config.yaml
num_hidden_layers: 14
hidden_size: 224
n_experts: 32
experts_per_token: 2
d_expert: 64
d_shared_expert: 128
hidden_act: "reglu"
moe_layers: [1, 2, 3, 4, 5, 6, 7, 8, 9, 10, 11, 12, 13]
n_empty_slots: 4
router_score: "softmax"
normalize_top_k: true
routed_scale: 1.5
balance_loss: 0.000136
balance_bias: true
router_logit_norm: 2.0
init_std_router: 0.0249
lr_router: 0.000547
vocab_size: 16384
norm: "rmsnorm"
norm_eps: 1e-05
tie_word_embeddings: false
optimizer: "soap_variant"
learning_rate: 0.00914
beta1: 0.95
beta2: 0.95
batch_tokens: [32768, 65536, 131072]
max_seq_len: 1024
train_tokens: 258900000
max_steps: 3669
dataset: "wikipedia_en"
Below are experts of layer 6 (counted from 0) of a mixture-of-experts language model. Rows are named router (the router's row for the expert), down (a neuron's output weights, with its number) and show model dimensions 0-223. Each number is 500 + 40 x the weight over its row's rms, rounded and kept within 0 to 999. Numbers have three digits each.
Before each expert's rows: "comes before" lists some tokens at least twice as common just after its tokens as in all text. This comes from a sample of Wikipedia text that the model never trained on. Tokens count by the router's weight.

# expert 24
comes before: " (", ",", "'s", " is", "\n", " was"
router:534491509421463460404479459549474512517518489503497451501486538475450444543512536544521571479540494520422472450480446532453543485517427482451457576591522452544531486492504546475409520541468484479490507492420448523513560508414469512533489534443513532436545442498509462487521450387442521514524555541482464469485475458484552491520530446534463568484513450496513488532512496538498502545508511526543470570481574470579554427499556460425443522499496511553498522465497582467438537487469505524566495463518460504492492463516527584477449464531530506464514490502529500505478484536505497515474465464500481525512535447579437501460558511483600475485457540477389501560521444483500476476454
down0:479513445498504504543427509515486467531569507525440524494502473518448480475508464494510468502561518440475575471429510548457480575537513471524491468525559522581573529458532515480496521508525559489393549481467407524482517568560440510525522570452480516450469442536456532476482466503563528519466485511441480534493536488475521416531402583466495418478520484508497513442450556476499519454580488514525426508529530470433570480497505512484487522555474527465543480524529545574509469506529509482461561530527507491528472554497442477503480546515422452583490501557503484401539523441457496459480505507417530500498472508449468532503476494508472526584465527512554583534454544489540479429473

# expert 17
comes before: ",", "\n", " of", " in", ".", "==\n"
router:521466450564469500536514444516573534532468497551495431548435477572516431455490564484542553471539507452517591467429472531436486539481426502474548516450451458449472462501439457475484487515462552496517493481534576530434535473468446457491521468443499520471497428485470464520468507459531460505527498530548522497504485422490440475531417498470463533492552494505508466546539533463541502450556548524539504585437450500513543505460449416517455473471549580489483471518525533500560503515474465535595499524508459444487530471546472488495487430494469458500495415479483437545512533548542494413397509479498545459519525536524564569489502507476466464482567508497486518522562540494439438529503
down0:513568501529502504535524501567481467519503554489500469547522486545507389486541544460522555534549475474557541451456551518518602507494461525512492479413516561584477481535554590447540520509479528516519433536536512499465515567542460493438480524469519461511447493479484550525456482399519509466517530492507498595517472461523512409434495432497468478478501439493501459549419595475535493510518562559581516453482520489536452426469583463478447463477449489509479567538449516540451489471502511451483484538497527505480493488542510466524439479514450506478547482560491524494480460504491508558506517491488541488487537500500587471446521490494449454541517525457467562421434448560532491416475

# expert 9
comes before: " |", ":", " |\n", " States", ";", " medal"
router:561533526560521426564571547477521463469584444504533461460548488519479552583571502544554459482482570551565560527523509484486443521513509445491484527465531491461497516506430542449502595486515562514457436548563549522463513479426475429516502442544467531532440502516499490518477479516496420502449500501540526459495509458538512491512502549485480429527510538503586481454482501499499534547477475508544473460438528502399498461452470538520479460506460590461492438504545559436498449487491492465546464551498530506523493468527541472527524534466457487511453446520460519525462471551540527461470598546591507450531488497468516521529518571541454422481456486566515482519450534444504547540460
down0:455488501460494502447494477537561539502438513434497543429481490472458523520422546472544525432476511501494608515497477477432536473472452509487578479573469449465539508527437510384414613499481456519434521479580523515516558501483525495537496573537463506520449544457507488570530472489495475487468521501548553486516435503507550540517458472540481440564475504505550528533574445577491518503526501520473451502444557452465464462513536582501510443507536499491507580513532452564576472526506475513482504445509458533536450551518463561482518449473480547494539476515534591537493519487451491458474552590555496545483531464467476534494515525436493499487419490511481445509461497484481497537542

# expert 18
comes before: "0", "1", "2", " ", "3", "4"
router:490460507543501511525511553453542428478471463444454412530479515536555521471540502495557454499514515511501497560485452493551517546563438466557531442520530550521455499437447524506492445448509487569547500541541546508481396576461493456475530494529506500548562490533452494471428451437577484493514547450494445509523577486527471466528465449381435531540451424470469498582483483506581525528513482421480492518507478529471525460526503529489540532510456412540555554484542436481463479501542461517407437506529490495522444550524531503497482475504559469525507463575462526468482471484445541454481528473483531505457549492492494554467458436527488577504496460565548510485499517511542544464551
down0:474507556541469504498451490481501501495506519551485483483558466557460495558463571448566557420514500542454570513502421552553546417494490487523400432530530488498510469511471521429469533527487538490486452415465498522445475530485495508438445530490461568496485573514511487459475538488507490489468510536557565523496507449513495513472516480593400466497538543504529493483495545472591528495458548462504556485541534493459431464462405514500425478443434491570512480479474539553408517534460520573425448480498495499515502406491554463509451506462554486410519456433494531491487454510515542489459537535541505431450478496532551495511497471538528540459556494522453472506489480480534560501516

# expert 13
comes before: "1", "2", "0", "=", "==\n", "9"
router:525481489490515560443549512491474560449477513458506444443526521588571429489506448502493529434491485562499505513510508497449481531504472410462530506409553511495388501517463488477547437466481554545485488470560535467500467510564421511525470524447481504522459510519497527550513452543514509512456497515460544526495499400554488511462547512585499532471594497495523485404526449550570441523578546491573441488492559464525465492519500530537453451450594489537541557473463490537513514512514524476405548513488497542571558454560524542489510533561473507502499498501528493484529491463460495476563559487551526456525532558479431459441567462509449475489490521515466489497450514458491485474567
down0:495440490480507480490437519505447439423504540412529567588492434579488555524439446517523485487508536564474506468539497540502553549454484619560554535455557507526433473459439568509539546529538439528484449508474475450472490536504469462420543512511540536554535468550491467526474467468493453509559469446476468452539478494501557470495508490512460463508502513485530588510477461530604547480529523525530610479531533491512547446510533524482528509448577510481490478526511468466559490473546435550478588524531487550427482507548518458483490531481483476542523536529514516493479588448491509509465473477591494509531464481464520534444523513470521560541537475526479560530584525536497498513472

# expert 31
comes before: ",", ".", "\n", " of", ".\n\n", " and"
router:536481425444465503525553529540510396510459507577490495452484574529495464523465538525532537456492469506441511507444460513421460486478517473508539462530544530490486526527489461525575542500506455444463512473515599460407508496407470537515452531496435514596515499511531531579467516427454489551462484526525451517586506520491482504491456439558525485435499538557507432459570463467520593499528478494517533499432551512483441498481465537531438452463452545496480490538462495524539521461455512516560500550464439432462528421503490509461461466427468474488411459439506489493527465545532447485478419486514529494509519475545520509478441459513460522524501535504471486471555560532488544449552
down0:627463521498454559518461516502428512480455498457544525542527449500465473427555497481482484500426477457406534501506512539480552512513549476509504577430571455549459459512422464505524558553478523533468543488505467505545427547430455425527493487474504469460474553458543462480564529492484545433532560519578550479419501432504478427553529491517454448515475493490444505503501414492496449495485526503509445423479499520522515564443542544556474467552461539398492536485488495445582513518502520481527540533500545463503461481551483500458579506512532572453477562503480484607464463493472452470496461455451515495472485456532518510533524514508491519511522448539529477516458479523548487478499

# expert 7
comes before: "|", "==", "The", "===", "-", "In"
router:508463488517422495547574490504515484523540502522447488494507534478539515529559588561496482518578507462508473473439457496516509496454514482478520517533397487554458540481477518492487556573447555576474514385529549541538471526464472506478573516497546500544566522516446524525489534583439528563459481461557499500452536557490516481468502459476484465604505480529485514506505449419437563431491434537483515530440477488518563492487515511515548402503422463496487475521493512501505533487557414450505542541444512525541524555501494427537553488508478513525461479499484573487445510534593480459568577507576526478492523511532476543515489540506453514560512485457491488555530565515503425489487
down0:406445540516546487514577470489487511512497417491546482534544585478574518471477523506506565539526513425463547550493475492511433491416468527512477424533521528500493487457512421485545565513486445534476447533572485579539486434501582474485508530446475544510495459498450541413467506501510500487531486472467537467544529524497516514499473548521487501419536524506426508462447466445528377524491554529479508518487505502542507504535434465508471468529560462508443482431521542507454511445480504480505532474464505522504562376571452469443506535448475527463478546516533537493502479492524569477460552492483432498419493454583486532477501485531469508558535507516479503591529473463506576467509

# expert 14
comes before: " ", "-", " —", " United", " W", " where"
router:542513534466450514536390529529473513523455458524520485432515518568440435443533469531478520510517515511510527450525560472462536518576493465466537452491502507522552450480494470511587530532540434542515486469498518566487492464504553546541509524518517428524421571425452518470451441565555548485519446484463423537496456529432486507483482511506512438500526418450421474450446491475460532497487521467553478566480521501560483477521507465492501428529517560585504520463505577510468539541459490502529473449426480535502440470494477487488528410460478532502495508474514517534443444513483538531442453507500561441441489487501522577486502445507510528529557429427440471461496435527410514471480
down0:481506528565535459494477560513508502533490485462421511535513508454449528454506514494421423575512520486423505483452559538483498507594547496448485498521487567504493560488520401460513510451486565509509461466489450451558553469490516527547486458453503446474414517497508498465561481456485510463535541501547525567503520509566542541441485496546437561518532489473493511465516574492498532534414477471459487522504471431516547508431509539480579393462482528525550540440504588493473496512439461477525498536459542522477468465373480503518529484485517507526511489530447483519501494479460477550399535492465491542467531559463470431503465458579517492497501416537432468496501537476554481551530

# expert 4
comes before: " ", " MF", " DF", " Win", " Apps", "/a"
router:449498537493465542465539496528542552458508525462499498482502469485549508546484536527469485468481519474461409476495540553443484498449469468458494448491538586491530481478562515454580469442543510456500441493550435486474486472615507475463484457533589451578488510586478542456532502478581477512505487603564519476458512476486523447490495435432578493450575444480494499468448484544523504445436522525492584437412524513483572528501523498487543490509437484497547493514409519562488549477500479479522504494495510535527495445443507470549536521486501545529466521468497511402524465497464535481523475540574556465556511485480503446534481504473486457546535515526568506440438529509439502566452
down0:492464501435439368480498514543511513460501529546507571512530433522436505534477547498532440502585421471465594514474423548439479522538512414539463519440495460540494536540537533423562489516448453482469538532413508525501512489476424550535550481500530479440499460495486468588421547548450501483493495510516461560476524586583471452468481498491534472506474506548499492552529498517483516547468483509497493490406516534457507494438470493469490439512452497511502552522485486578450513470472483575510534503491455494493502426513520433508459515480529501506505483577471509487434567469457505419554491451533458581518520479507494469565488525493459480457449445499510525481498561572523490513509

# expert 16
comes before: " ", "1", "3", "5", "4", "2"
router:498502506478510544453588502488517508544437551524542456544492556434496452517474449533466518543425533496460511506500471502453566495545505473547505515458470469540495516516419549465475467489554454519543530478584504513449420527585455529467526516546483550519431583461499440485534542480613518536507521427520448464523531498474540473533449457501451517524460532542453521526512443495514543517563574479554481568471496510454524566523523446487522531524482430445533495493509431569497542502434546480507448502515474559468473514505466457578479537538539511544475441506527505490516558570451509489462505433534512438531520461445474458563453527576544473515515401538516470444544429493489495502515
down0:457501522530456511487560467538510503501425469585533480385494463517545505449514493501541548474522415526512537471528481488583453503485564503527498516520503478511529515476440523532547571487432505519465425472527512397494442537465470462461563453532568467519445518481550464553466511554452546456556473516455491541447537599459513505423545519467527452519545458472465520557524490511472542398510546478518513469452503470448446471517496476468516574511469548548536512471495442470535494504523467504522556409496531464429463434523472467524510461516496442470501541512519534480472457524526472504565489452552469519436479533502524436542453396510494430506464448432520460489526518540478483544542

# expert 27
comes before: "1", "2", "3", "6", "4", "5"
router:544513493446483498506523498512464498525422477455454493476492462529488507527579473509523528560508496523466526540457555551468439498494508580511560508486563548489514590468548487505463487533462502466527536537495498555566422555504428494504563534474450512453465564472545518507427530524522473567437488500499471504523445519471445504513511548469473537568509498510425567567496517475609466479411564524476564462439452523537499487510449556530535492526490488494499515496477426511563494518471569418506523475497440549468514514464432525490488473558433501448492431493452496598448501500502498526477553477441542486501547498473475531488430461452577479538420537539506464565500489479579425497468
down0:435451552516438538521443490486450470580444508448517400627496430493428554431461497524480483482519551491451479495506540478526511497502416503496504560490527519537554512530531560481467456515470462488502523384506432497498445472485518535580547447490475524435494523502514461460533533441533559468523457503522563514520462479504519462430510460590502509514470508476521578474514533535568533542473470501544443471479437536565520539466523479471513521542481511600532474511480523542494524524477479583508528534479474496525512575499493572502497517529454520441484544549529563570522448563550508480485507609497483465473530455512496502448541530490517563550495578518516472481462541479536528500507

# expert 10
comes before: " to", " in", " by", " as", " on", " that"
router:535582521542460517533461532491490566446514477471525505510433572526536410521464509524501441562541489503502532474476454513517507397486522453464511476510532499455488461440543423528416500540402498473484486528479542501529542503514514574499441439512478478455477533433450513550549485522442490446465479550483527552474495505509555424465504457462512613562469552402531523498512534534472455507546541527488490544498467478437492499407540496536487470512514548469488491465538570490468525476512549452506511461497451497511465457466536500438479526435530557417586545509509484537492474430571499478480441541460535460477520511488543502505552512473460594516528491514530444493524489545574523553558
down0:518522461439475505503511437469489512496451530529594380470495564529502508495444481463515426520553459472491417523483571490576469488423488491456481444495517494477526500509546493529443474553458524613431484514507513508537483495552433491500470511486450485448560487547473473549553533572636572571503513496463524515490460544471570502458507463500437541523544474477484462510527460542547466454447437526500571487448520432524447479555468462465497481481563515507447433482491532477444504546453519524494571500516506485522489583464561485518479573446464584453484494527463490506563527526483474481490516446556560513486461516571477542486492512499488520545527490485508500544455542544504535468517

# expert 1
comes before: " |", "–", "9", ";", "0", "."
router:485465551502580532460534485486556503535451471518460536516557519507461460509525524521495504517388518439462562543482521567518491540528501567494501536494524547473528516538469499536532449443470476540458436511539542523514482537443461483502519500561447520539529523525476482477457509553623469456497564529544513520525548530559504432598547455463543490525451500490478502569530472462551448471484581474494466563442533484518515514434526511437537505464473483525501542470519463570530526489477517464371503532506537543477488482577496447451518542421571434535507548505464522543462584540440525459515467527407529483467516466519485498526469456518487545448461452498555480549411505527508522491474
down0:488551585523465520543455536623536562520556495446481546503511450525507523532470473499562474516546518479502512503405524462553465496506456479502505529459484532471508490474549469521503445548530478485521419472366476514469466537527505547434500503491455522459523501522518502549467485522515464460445471523474565579449500464438504580435504530523532479485509528473580483444497484556501569509591498498510487508503442533476493509481464439516433482600529488489544453461516571477484455478513468465598497554487502455521491492475554484420525550496495509524487517427454540489517508442447504488547505421446432482508422493554434483492504426535576549414490521526478499507497513523455513522465